config = dict(
    n_layer=12,
    normalize_top_k=False,
    routed_scale=9.2,
    n_groups=4,
)
Below are experts of layer 3 (counted from 0) of a mixture-of-experts language model. Rows are named router (the router's row for the expert), gate (a neuron's input weights, with its number), up (a neuron's input weights, with its number) and show model dimensions 32-63. Each number is 128 + 32 x the weight over its row's rms, rounded and kept within 0 to 255. Numbers have three digits each.
Before each expert's rows: "comes after" lists some tokens at least twice as common just before its tokens as in all text. This comes from a sample of Wikipedia text that the model never trained on. Tokens count by the router's weight.

# expert 85
comes after: " ", " G", " gl", " W", " h", "pisode"
router:104139153209161159128154115166191124123083145187121163108155168159105068084063098134155146121122
gate0:140130103139125102177084073084097092105157106107122210101126104101163134149072157112148110132048
up0:133086114118076139116111164085121132159168136122133119078066148146130172140175105145102126103123
gate1:134078153131224118151129123157147155114150108106104135153114147145181119127122170151116164069107
up1:107099083105197145144170151154164166170133132128081159125133185094158103089055159134151099101133
gate2:085163171129176147087112164063096157128110139124133177136129151140084117126156104152098156135123
up2:105170132103152079127093120127147138099068148085089153132183146116138091124119092150090148181151
gate3:103084163116182119088098147152163130153162147103106120139174133110106120137131213095175144120099
up3:088146147102105121121156147158153155179136176116055139119187172152154112111106231157155101168107
gate4:080075110134160122119082105183166185138155146154150100104129102088141115112165132212185139172117
up4:162152119101102127195162158096083132132153128066193098129100140113133171174120111113099151112146
gate5:155190151171114069194138180161105148131127083122157147113103118151138180101090148125169102132111
up5:097130078114103154103136113098122107140136150123177076142091065111093116132147144182125125136156

# expert 159
comes after: ",", ".", "ed", ".\n\n", " that", " to"
router:180193082128121101160168167176113116125124144096121182132143176115117134078132130169127187156176
gate0:181154092102197180049096127135118110075107147077081125133110121164103125106139149136071108106136
up0:131179109128189152107159155155109133103093161094108133123133119140100079096129162144134186132180
gate1:137101119131131127130134072118152167168119111076115169195107164111061108094149117146107145154114
up1:103141174145160126105102167140141088085116160136100093057159074122158101130124100105180123155149
gate2:127182070197108161041126129144114174136147126123126153110182148117142094138127122123188150160122
up2:158145103130118088113127082121141145132220125174097174099147194137135053125084173107181111119077
gate3:073139091165062153119120075115135103117067097136127119167188135224090081133172105092148087089111
up3:190174094174075159123151092119167136130147111118216154155133137169126097109107084185153121124138
gate4:108142123110136158082169147146128107181162163134167121204087129139086091087061141105196114209127
up4:167151207132095138158179108101094147112105119122139142129147122139137104157195139093094116096098
gate5:066092168106149128120169135090164104118123051152136129146150136127172148174143094151103105162100
up5:129148102141160146162111118153144067131105136129098128166135212106056095149135127119113123164178

# expert 236
comes after: " |", " R", " L", " S", " H", " U"
router:114136153129105146083131106151151116132095167143167188155170168131114107074097098135160191124167
gate0:090155164135195110105161150166058159157107143120074129181129148155081174099122095155184173125153
up0:111116103095136093088114067121153137192114152101137118097137106112068102105131137123102088163110
gate1:120112072112209086073164105105113169112150129136145127096083086121150139126106093125170123082128
up1:179127203109117193113112114083120137166079168138132094139127188093065105100172113109077165128101
gate2:133148094123124099116120149134171165155157062170105113164084070069136098146141184185107146103129
up2:162085136132071085138097171090092115175166125138126143137127149150144118139125057127098080134128
gate3:120151180124121154111137137190139163177069156117158113132121159093095075039097126110100142155110
up3:128166170109120115076196110167141151175072086106103158160092183114137067131154155096101099163143
gate4:146088121049115078143089185092082121126089089164144129088098152106152153129095129171054101083088
up4:145225136080133122138064163151109084069153078103154103175081140096150116128074174145143101127134
gate5:134148173103132095169162084119060191086122120160079100204126130120099180157131084147112152160162
up5:179145151144164153136094087149151109060101173128106089123126066128123083087126110135158132099132

# expert 251
comes after: " |", "|", ":", "=", " M", " P"
router:089102131160146158100171091156153145110091183146199214100148145120133120108101091130132114077176
gate0:083078106172141178116150146159140105182094130172133100133138131111172083076079150146105079111146
up0:146131125062142121105120115125208134124147101061116148150087094106079104158098124074092110194089
gate1:235110078136114133093105100129192163150145113147128126095133114126168166144153094160118094113109
up1:169171169106183164149105111210112109095096118115149184152161077137160167103123099127106114112116
gate2:107163143130143124085116097158116138082094113107173091116082117222047169102128074140134145128171
up2:093117115071055142124159113074147142136140133116142173100168135125142181149140132126127123165094
gate3:105087155143157129101187120073101160139123191119093128153096216138078111190088162155057173102156
up3:131133161146124127090168086075122167138092184132146177156086166150094127144090125176066125101148
gate4:109074073105090118170119108142094168143187109104124123178066131171163119122082148098157118109097
up4:148153116096147099104205079114166100113133193119114143138113097108115159188141162080155140112089
gate5:093113064111154145098175114175167122177162069155131103171135100112107199112129103171127127126116
up5:103077131120115142117173116095145125189132108152157119149086147116153105124149063167166100128077

# expert 57
comes after: " a", " and", " to", " of", " with", " was"
router:147121149172126107107146131202118086119135128115082141167104118143120084125169217124130104125133
gate0:186118107158131090171124096154093104142176122172123146137086125132102101144155152140147091122138
up0:071127143112148147079132143075157147127096149090143086114167137097153138122089093149142153113115
gate1:088090156194143103108108095150119161121095124063057123156108097111137103134094106156110121110082
up1:158146126081118166107122153159176110107129112187195094136155125127134176127155094108123147141177
gate2:126057114102123122133152149108111136139149132151226108112151145163043104132182071161087094093126
up2:176161107154127165070087145164124172128132132079164141147166035109116156119147087107121117128134
gate3:128073118116120086139158149135060125140113124161128161097137129092170071145149122120122115126132
up3:126101103157097131194148163148124057134106148153123146143151170153186071178139172111134103123153
gate4:147150152146239155142127124129092104106140176107205120171106092177131137094117113081167109110165
up4:154210184109138103146149142178113096110154153123161184132096140129093116078141130107151118093114
gate5:154132143099118057097134087067113143114108142089085139100175137104145176142134130120103162121099
up5:089140132121101145113117095132202136057116120109088090135142125098128103078088114151143152145119

# expert 26
comes after: "-", " is", " of", " and", "),", ":"
router:145100101153097144091081121111096148118086176127090164058142130163106181178179157132170099123138
gate0:087081145131094158123195098121121140180155148116133161124123130122113135186081076124181092154162
up0:086156136092138121117183094193121134205180155131174173151117118126137121167086124130123086162129
gate1:121091099122068131144196127100111173121156092138144122134099140131161118114098142166117097132093
up1:142109081104102110132189149126104119087163079100150151130124147138084151154128133167128125107092
gate2:114096136159091083127093150117103138078103142097113107126156156179134133147118169156114150183160
up2:098154117097102198136105153088192151161126123159165121075155111084124132152190110137122150102137
gate3:099152117089083176175101134073156116174104122198136153084056137144125132171143110107126094107153
up3:128110172120131068144111131132173141140074165140164140084144080184095135148159069109083124116085
gate4:181131100122098127176090103104122155132080037095101141146106031126155129082132119142136094094090
up4:148161111081075098089130127138086120093112052121164090124115109189114169076150060164126140138076
gate5:142095119122075141126207139094132117090139124158055124105149114101136149198139120070095127105121
up5:136159139129094093110102083128167142086103143101176084106151146119155133095130119174117136123177

# expert 238
comes after: ",", " |", " in", ":", " January", " August"
router:104097070081099092129137117146100076129103135171137142126124104137074089181121111120082132122164
gate0:130155128131154145133111138138157098139150115154105143143166105082129077110201125089152077156162
up0:100107151181109153133129188127118067081051122158142132052177093143123176118088110113063151136126
gate1:129095049183112126133119161136093128101121132163137141089134137169255215121111178180162119122151
up1:166145177069107153128113108120164150131128149127118076113093156113120160056168108099169110170105
gate2:103111105106136125099131145180104136116172177146073118124172140125103110140086101129104126168095
up2:124145140139139144121132136117123135160120104103153168109108141131147123186141094101126096054171
gate3:144119034102103124156115110138184123112155143122137137126098136127125121099147130091125117192090
up3:122121072140072080150121085154132103089094180150132146085136120170105120078104139123117156157142
gate4:138119172151092136147116102100129121129092116135149163127117073163143180164156206136125067086152
up4:115138116112200148142120119142124181147153158096087085157110190117103120102101075113166147139084
gate5:133125147120118170144143198062206084138175124134124104183138151088186098144149130124088124085095
up5:076113095144105162111158184108162075169149140212140121096118126133139155159142101094102074109115

# expert 42
comes after: ")", "0", " ", "1", "2", " —"
router:197151175028166106095078132111151128166113121140094079109128156137106151133106144124074143124109
gate2:189127106082112124129127071144149190110166101084106126119080098165195147161125117138149139164122
up2:064067137150084137163155179082109136112149126129147153147148094083078080117174156118145097128116
gate3:156136123055148113120139085146165131139132143196112113138067255134102118164089123084108175148180
up3:128146153062169097100132072105175101152120151218117117091077221144093140138106138105099138135165
gate4:104125198127147148080093100126128082159091170149130078119128143167095163124091083088098102159184
up4:053126131139127108117102151140138115128103136127169106120158114109129130063146123120091054114164
gate5:127131080107120113120126079144129203124120104112149134125209097133118064106119123104140105124117
up5:165113105180133082104113108145110160117154119111094139123130179150105121155118096108175156126102
gate6:175088139142159159156115151089112098112118119179040138148108202147106131194115199143139202138114
up6:116158098135088113116137096146125152122154136089226144135157034109130134052162110147154104158123
gate7:146130116098113111130135106139123135119151138113133161194082173098123099039146141174124196141134
up7:211129128153162128118131119092119134144139136126102151155105193133116115179106119137141229148145

# expert 84
comes after: " and", " the", " a", " of", " was", " to"
router:140133114113141079162077178056133120078177077108054115151139123168087100139131138129100091132149
gate0:173106080103142123132120121173127136159133115098051094176101169180198099119137153099116129136161
up0:107114139117101149106134154082089120102138152161183142123165078094098162138077144153155165141067
gate1:150073171137120136078103144123141149116126117137143168163159163150121123139172095074068135104151
up1:154180053154088150204132120115170153147143105138139143089137160136124071113096208094159115109098
gate2:140138095124138064170139107143129142131213145148135158083102192132117151112146130163163154122084
up2:113090167121076136149176208153133106148080148117166157128167097098126101156074209070128147157160
gate3:119144174097171122102129128114106102096084188124127129157148086154082186133136130090098090135114
up3:154126142103117115142157173084152072139167155136105130154119167158121092153164161123190106116164
gate4:109085134164109108165187113114178111130179162154132157180152094153081100150100070163133131119134
up4:127160109126097139102113117153107166178106140125147098083140172086139147105146173088144124097129
gate5:075034152105090135155090152125125145130144154103141083129142149107188139144173128176094140111105
up5:159144089137170094080118122098089149093099090091146148158120061156095116100054129119139136145112

# expert 19
comes after: " ", "\"", ")", "0", "1", " —"
router:135095146112185116095149135097148091124099119165072139131226145152188140162127081092133107117147
gate2:203110150155092125152178161144095076097138120083127131105160151085166088118180142128100089160160
up2:170088127105146141090160125116122129145138104053092120147080134098153121103159138096077193156137
gate3:082117113178151183150168120113119115161191099120134159144162130075163048127172068114113064120123
up3:164101131062138085138121090164088179131111174149139149143100120166062176104121134107195195049140
gate4:153122145068133114148040175135120179133099096134086114138125213157126165110103161117122189103140
up4:115132145181080141104121073141109137118133150100159124163089012106089111124139131136107121160101
gate5:125083142184139106125120078080077171110161105117160176151122087125089088125086117143146146104081
up5:139156132093173158129111170154169092153103141148120065087103163114145134147124132133109132146158
gate6:164176109141118137121077149133070078176127106101121132131140136177094121138153147124137136115164
up6:138111117094116137160152157184133164135190121116101138131113169068122122130142122109199124183101
gate7:101108117113190131168148057058063135136135117117129122153189135155165183174116135090151083111100
up7:110146154112117127157095156137127176110143139157118122162113113112222122102166162119143050140136

# expert 234
comes after: ",", "-", " based", " /", " U", ";"
router:179124148144116157075040122097113126187116192164134162112135121129208069157110141090173170057171
gate0:175102084123110116137122133132165073183114133135108161079094179084190087128081157126176125086178
up0:109105071108077118095149065106125076129099115094049153110083105144151156176148091104138151118157
gate1:138096134135120162135132086103158132089201142057132161108118117122161148115159154157133118126130
up1:076146091093158132151110134109113117106113082137086102115192109091105148088159099103166126143113
gate2:064124109114135094142082111152104145136129118133108149101162138131120107151162078111067166071144
up2:144122123113126194148194145149123140115132119120149096105129102108113130095118194114155094206124
gate3:084118116078093129105132156143128096110103148163102152165198166074147160146234142124133142158113
up3:134103101107122166131103156182133125098173139113116112171163112073154131129166168117149130097158
gate4:115167083190134079123079098114144137138175121075096064054140119183148135128142127139151069073121
up4:126142156095048119164159162111139106110084095190137181092091136158127123131150146115117161117127
gate5:193163170154198156144074098104101110141120137124141106106134057179151122138057175147078173114143
up5:221132178104138149139144084149117154088119126103158109131106097135169150167097167125147151146099

# expert 214
comes after: "0", "1", " ", "2", "3", " |"
router:090151129180046096110084150123128101122112136136206141135103076145126138128100091112094131089088
gate0:144118128077158112095138147089111125127100124183149111118207122136124134187120121162095162145033
up0:183111115105172109112100148068135069105116105175109152135173130112081130144148143178125152145117
gate1:035130142153156113167116175147122198132124108182121114139163156134125134143120136159176067128113
up1:127146116135130110072072158117141181126073093078129115064146083148102130121093150162122118043114
gate2:169142106127080114152134047119153156120177090139118105095114133115112104103151153118113047117071
up2:164172144164113062083110015163160151137125098094110125158056096127142107093098132107122074143129
gate3:122137164128085149172159113090087119101218045139137138154141145138180176148179132074113145161126
up3:128123116155164090149132040059100112140143105093147139167090167110144167162158183172101152116110
gate4:142153147145126134143150078135111150124139095140143139116092060091087163086096160159148084100110
up4:088091183109097182124140137112172129106149107122170149136056082127128161084153140110143046106150
gate5:121130159086092106147127158132131124122118094170121137134164130078129173121167112057109150220130
up5:111138157117175150153185082140157115070134144132138178145095164064077152124169132046132182099184